From a checkpoint of a small mixture-of-experts model trained on Wikipedia.
Size: 8 layers, vocabulary 2048, 14.1M parameters.
Below are experts of layer 4 (counted from 0) of a mixture-of-experts language model. Rows are named router (the router's row for the expert), up (a neuron's input weights, with its number), down (a neuron's output weights, with its number) and show model dimensions 128-191. Each number is 128 + 32 x the weight over its row's rms, rounded and kept within 0 to 255. Numbers have three digits each.
After each expert's rows: "gets" lists some tokens that make up at least twice as much of what it gets as of all text; "raises" lists some tokens whose logits its average output raises strongly, later layers aside. This comes from a sample of Wikipedia text that the model never trained on. Tokens count by the router's weight.

# expert 53
router:148165171161180104108069080134153158174137164080061122143071115100126110175133125111073118171129070151124093149168139121087081156109079059122128095055093127160116124139146172138144126096151173
up0:132072151170115122122154090141100143163072098093127129153192176143128184173151141160114114095112069161115098050134144154074094139153116166116050132148130119136130190176121120170149135115101097
down0:131113134185097111174172186145053167118119092095151190125130119122086096092099096119100195146118098107099108154185123064115126108184170108100109098126147090159140130166130150097135093145172138
up1:111096187160177146102153087155176157063112204161163102084121043070095120088117131113099120151134126165153143107088126102147174134162167102132123177078121112110144158133111119186152100164117124
down1:081123130113103084095123125153131124150130077153108163165103189128115110109110093119114145088164117119066127129154165109126093215109148111121107149136148153101094123150133107097120171145126118
up2:137147098127132206096095160134127170114106132146118115125080173122122136135133102111147076106138108089154182048167113144120166177169085077139154155143136166134082111128096132118112093142163113
down2:068150130137141112116077120105117182107129134092105107062091102134153179127162061119111145099127112112148100165128070084140068114186113155098136156066130105151154042133145133116198105163100161
up3:177156114136144155151202058162084133160148148126055092117175159142113176150153118074144139139067109125113127183126140062132080146105085089161070070116140120085137143098125133146153209135115097
down3:112117136063107136127168139136150120090160154135113171141072105127148157133175140133164153126139149078161148136141064141174108122168161159088057160120126117152073103082142127090180131108114134
up4:132141149155080204109184079149193139143159136089170119089154161149140106141122142129080096105078096110111097129143112191124126094080158065153136138129125172115173125123128158143103147114135081
down4:167065145140151176120105167136069117074112139104121137115112147147133146115156147108106152115144058065180130111141127071093159137068143089157109192100146120102142093106129111119153139116171141
gets: " P", "P", " the", "mit", " Te", " p"
raises: "re", "ar", "op", "hy", "ub"

# expert 38
router:177088164204148155076119149118148158189121075146097138150109127135136154147141122083057081136135086102108159163157135088123083206094108103176133157104131109138128132100154146125180174112149165
up0:151118175142136092058185129114193147101092108156075112106167149130130150099139132114117072062148120150104156146107161117149077162097111146156166161172114162099156095075167138081084080128143143
down0:127173101118153096127072140114136174106125097137119106102107124096163115116119108168114143109120146118165151086125140157129117150136190115119152143065141086163114065183094126113103079113163114
up1:141069156106137158138125114141108140176172143109099144153170152195097079118156104123134169105123105151116099192194125148149136107129071166141078166148179138172131142154149127142172133122115153
down1:175085101130077125151135103143155191242170144106109118140074142132159107114135130078110100105096169102175154078108147125120100152140123144130154153148103148115145163113092181088131140145099130
up2:160160133160072150137060116173117145155121103129133110150140091174188129116107121102066097136156110119151138128121151103149064130136153133185141127123172122098158108111158127135157143141114156
down2:178158090085127135107118160137107131103128150055140107142154150096126102136107160048120131083141104118136169120081156079205090144189112091133135098118116099130112069146129089135120077087199096
up3:171122196159135162150094130173137184141162107096109130142133100092126110122161144119156118134133102094143213134123119089214084135112151153165097184104188102153148093109169163138109171113154152
down3:135112137120047134184142117176187108155087151092120175087089164128152092164077123162153155142141129150109119066165140112052116109104168069121095134115091128130166173077139125039065124154099134
up4:104164200166128115106086121146144167162139113100136147172123111114129155159160151140115174105144119141097112122204082114106136099119107121139181133037160134130110191098115058110159169051157151
down4:158121143094122187117133106144122114136149062173125087063162228120139104069122134143164083135081176109108115154165165108117118135135100125115126061097124144149118072128080173182130206132112098
gets: " st", "im", " St", "L", " The", " Tom"
raises: "e", "age", "or"

# expert 69
router:130076145116126084115029065114173108117166121186117119210125134118102172162149104093135093148094122130116097158160150120087120153100100092237089149104134144152120147164104189155133141072142156
up0:144110171110100160141129086143221116121119115143121131098120095094110122107129139151085168088144091149109118138154127108159134104111134151120068122095152125155138156086160101161150086120117157
down0:161053085123125112143083090133149148094078153175118128120110113074150157193200131132137120172150073118150122080160096128097125161146147126119126100153155127117178106129129130147072168135164126
up1:143144120129106119066090123115121079093133149125156110157141100190102148114109070210182087073121057087188122133136135128139067134177116163167151152108124145090109150172100116079157106112089148
down1:127175110117106079111090190114177109099096089162126147099156115181131112124122101082192119134196041070179157139124174147190188102181110176100085123125135115135109059103141117134063102107133125
up2:149116092181095184162084123099175083089096137208120143104069127096134170146103155102119168099077103130157134179099156084140156122174166086147147113143087153122099162141090140119161081085146139
down2:124137161136138135116169125114094085155161136187121107116070085181059142077137149166150147126112190138144177052134159113092135087142111154162127124093132162150132117060102119086138106123171109
up3:124156134123081134113112056100201164182142127065128101134180114140158166190167100153138086110116130132130152099114088109098099141135134154153075128116137140121120137136138126105100142044046143
down3:099119141078093119093128143108117090151151152120172124127124125138192112123112144137140133129066107145064147168134188104142114138107141157071100127170137143160160134172086108123120198132065109
up4:100111070087136081090088108142168095131164151129110091151112057095088130147182126132125160142126132132132093135141138161110074085116155155113092175171122125115120152215112153134127124093127160
down4:135123142119170140115164147159117167113089150194141077131089093119130128170176154119134127116217178212194139097111153130136143090110121128128133124080165170093097027086148126161169138106198100
gets: " Ma", " ma", " Me", "pen", "be", " Mi"
raises: "c", "t", "ch", "x"

# expert 68
router:097127180164163096170081097140130160124120167106077109142078107073115139102119095133115087132093086113091159142174081168086163178119101095104094143102092173117142135124154121119152161126159131
up0:156127157148088144156120158150178134123145093158139108114146104123152151053141138143047128147156144103116181160169144116099161173050107155083117100044116110142133107136146116127100117112152127
down0:180108158138100078085158137173076104124085081081108183127158157134091114124088108083135114092081084106116125165139080128142033093153123129164120055143086136047141098147117144057134139176123147
up1:147142100175117152177142134113153159138093109110100076138107097138180152154155130118110101134167107146108216178145138105142110140155140104141147145113171104121157108148148154130085157175131101
down1:103134172076148135099102144164114127137135141099120148140054134120116122140056191086117115146136118111117116113143050145149079122072141082127177087140108112127125138154127129169092173129130145
up2:096129131128134112134157102107140180170135138048146114126144112055100138131193090135176115131122149145152166056106088154084108188074120165094129137117068173145091177152104146105102119100096171
down2:142124196188125088160112124130145069132098202120130113142122133109105136132098114132118089068128163180118162129119078186082112174155093053154171111115153100165140113064159109126152125145119147
up3:094118119121112124201076155128178141137142142112127179109114136123127114086129059106106175107085131126179173098148113134135135110121199133162103169111110150082077181153116079097112116117135132
down3:164066126178112136142105135103139097155092075184193148120132148125059132142113155161126117123139098129144107183088135036157098101131151142057114133164191099097178162169159106104123129099182126
up4:138120117147075125141144065137145144119068114095078116105150126139089069162147104166105088115129126124179149127205118136083170093119137157107102144100125126144120106171147175085146131153142174
down4:086124131147059118079112093138104072189203140112132134176110109133092179181111129168137126185117134086156130069099154131176138099160132136180155131148134129064116164103097109145095192152147165
gets: "l", "t", " at", " club", " him", " is"
raises: "um", "la", "ough"

# expert 58
router:112134165120182103084100085168070148131167165137044119167111119145124176179075093123107112144150118155103097201176082100120123162164062116141141142127113137112163104157153132152100165080151163
up11:070124099083100111133155098130116129152163171120157123096133081138173115150138101132118141089083132143132097139140087151129079136119071170103158178128103138128127145216131161106044159137172150
down11:186186129129169153153073138141106117155121102097136123108117163101144141070134105112187152134104076193155189124141222122123185148175142170160150099179206068115123121093114051110114133151105123
up12:090148122161141117153112149180136098123177135193102146119115146137095134098147143071123163173162091129108127140159193125122085143117133135120099118091087144124168167137110084207135094091092089
down12:114121087167188086094129123065095127117085100093136147190146156163097132095108078170100139115125091156104107138129096114166136072202175190107161095097129153103099147109122107115144056120157174
up13:099138134128157081080107102158155148078100163195114167161078122102101108149111131131147211181144135079089151119149141074135163123109074150169127131116131125142147134125155090141115075072120195
down13:102149143129087136092143114152171108113169148131163079089159115153122153170107121135144193114158096123094176107164081116173230125147113133111138201166122112152144164132168094158094148134122099
up14:075185129147139139131150069167106160129121184104140176128139180124114086143088178069091131075104077123090110099165070120070152151146089140132139091136160160118160114126147145146088095112084153
down14:139179106137170164199123153150133152085146103125080132148152148144119115164168082114182123199137128174109153183161136152124105091132175179138137090060135140143180090132125131112162201088114171
up15:131151214202165158148127124157139157095143149141108082133143118150120168138100122143117185093183101144123121157101112137129160146122142087165141123114163123091145127164089159164089105132145107
down15:176137093166124104138133132128132138114102154122128111131128138089131068115155129139106156077075092143106112163142177128154142149122083159154105138125171173151181086155155096109117138146132122
gets: "r", " N", " R", "n", "v", " L"
raises: "ation", "ations", "um", "ant"

# expert 49
router:126101120129181073140029114152132141126138111149086091166142140104128180163140126145120063158114075188102097168144121052099101134106073125140140098140170181152146113158165177112164169107140156
up0:072141139161109092158104084149135049114154155100144101133141141127128130096109094068108087117169120132119083115089136182088068052103151071159112146155126161072122129146138123152129174141147128
down0:042156128179078116163158155088121145085171190133084162132173134141108140121101127093143114097129149201156137111147205110214165101105162103137165119144128157136111137117190146136068093130120122
up1:141150085177071108121123048170137140142106180100137112123126179129074084105147064157159094092071137058146134145168108092109092138125149133141107062106154129129133083135125143120107199120188101
down1:097210124101145189050123122104102132138120127099105073144133138111120137136128076113137157108109126123138103177170114170166152167115163124153173124145040081066138106108098139165185125083162118
up2:118090136134146087073119132172099160105138132147124132123162119041099161182123154148153115148154134158104078122148154201126142130091148140075134168109187152139126177118136123106106076126159160
down2:143209129136188210179168124136167112152127123142161162131110175146125098106133146158034123133147115102139117142098097092093144126144101098113115132139070105169119085066133121126146136131099074
up3:131129118193120146128074105156176168127109119116084123112063163094216119087088138183119141129170139097146137144053142080138142108183204134096122196079078162158151139179135145110110102118149145
down3:148094095181128134092108164165136182080104112135148152072094120049103056174155136134121162172155113176093076132128090080111152132105148116173182175107121107128166143094088123121067143108141122
up4:068115152130151088139125140131147163098134134087096136182119128086109091190125102126080191167145119101067089148148160118106166115132124122187144105091121103096049127108150146160140130195162156
down4:178131104072131132117144140165136112132134176153099156160151119084065140183135170131084090065159105158073110131114148131142112182101080174159153100119104144152141131150229191145121097161128157
gets: ")", "\"", "bi", " bi", "3", " Bi"
raises: "ke", "-", "o"

# expert 37
router:171163095125154080132119119177124142085126125129098137097100112160126192128098062087086099144126111139097104164157122103102134181091122115099131117137137190156127158151156177139167106142175115
up10:148174110092119156127177114201098101111100094085105104096123171044138113111109163160149161112094160134172096104092159081037132165101129119134201139117125140141152114113112142150115098062143117
down10:141086143134128186152163091139108116220097138097050133179166143123123159119170105105153158100121133163179153150122102102100088172146119176157107082066080150113128130100156126101186141158099169
up11:151106103091099142183169095156142118136134105100145139136087113089114143111151159117147105123055154198125102109139134094119105173119147125126144145107107063121124181127105130107068087137172119
down11:109122130101123137113153139084140169125124090139146100122120116122169115161078096126157101145144128163098138160137121112153120076078105097120132110154140124169124146164066168146107166052167123
up12:147114119105153045118123037147090176123165119199091147090128108154135084101108144095141101129156069130117112155130114107117192106125149135083108087107163102110115143112143116184162182091080123
down12:093104087104145108117095056169139111135089141126139119141122146166106110143156070114171135095215119141115093167122132081079174113071062131117078150121092167122140085107134103143135099168100050
up13:123176161098102162196126148123083164134124146149120125104122122111117142153170125142090112103098111128102124202124077118080101160125130156096058151121098094094158130107131161194117104123166088
down13:184112116139147173150142135103136117158152151064146162128134169076140095171135089140123116085134131064167172111166126116136132122125144083120067145119107155119148124190120143119183088147109110
up14:108151133176090117157155140085139152117036121108161123121165180139103149163167050120079135113145103070146119124123161110135135134142129127169104110059080139123167073102114145213203125128114150
down14:171143140106149171143100202159093170092172111133119150120129125123089159130179110115104112100152170122104079093129125154147140120099151170111106128176164162072087098119133184115117088145162117
gets: "m", "der", " m", ",", " head", "men"
raises: "s", "-", ","

# expert 4
router:141101154129112099152028127111175117154160090100095084157161147098101161132119119131139076092089113140054181133123178129145112080113113113147134116074154191103113118194132100129131106124083144
up0:132112143141152158111125180157165180103134118099170139128202092161051147101114125113150079149170084134133177136119096146129157040148118076092087210137110100118166112084122155144110124149152133
down0:107117171166110126034125116110113132176123130151111110072113121149115169066161148120131145131099139085157148127145217129166115082096110095145136075139087134151099151117119141116097091146179108
up1:157113129134124124152133069193085090113118092164170089106116110095121083138154128158158132097097108207082097181158064111096095115156140153147100083124059162231129181143135138162101129171112127
down1:144155090048107143120153171098113114223127126104156120150042121156134129118117108120118141079093155107141178159170109146110095145134151162121144138104154115113126090149118172091145154142162103
up2:139023127080168124079191118134166110107166089137083122196191140119159129163099102157108172111088141205158120139185125119132130085165172171107138165144124127100164155148112147123147130090145087
down2:078116140058055136073117174122133133118161121161171146109102132136085112077124140160124190116062103139148145122102097159081105103171138078148135161130130125125136142155170103195136121138101087
up3:116123156097069121169117165164169136104127163195068120116143123139108153108118165141085157175138072161114131119106204100121108090134142097129152145159073097073149120123175134152110092166128119
down3:068127153120151124156165123165119089190150120104113072116111171144075125126123153082170091181161170099116194140100136094076133140141146159119124095114142152135120117165138162082160171193151107
up4:134201148148089103072087107144154102105142102077141181091073163120055120114113134096112122103152109126106146160137120132080087148127123173129146156115179140160114193128084128112124150105158103
down4:056119109123058094170141146090114164117153118127142125096129122138123152178132163142132055151126167133177187132059069146080110128068193147081102144157091159185138141175120098154120091141112073
gets: "g", "p", "ap", "ag", " up", " down"
raises: "ing", "ent", "on"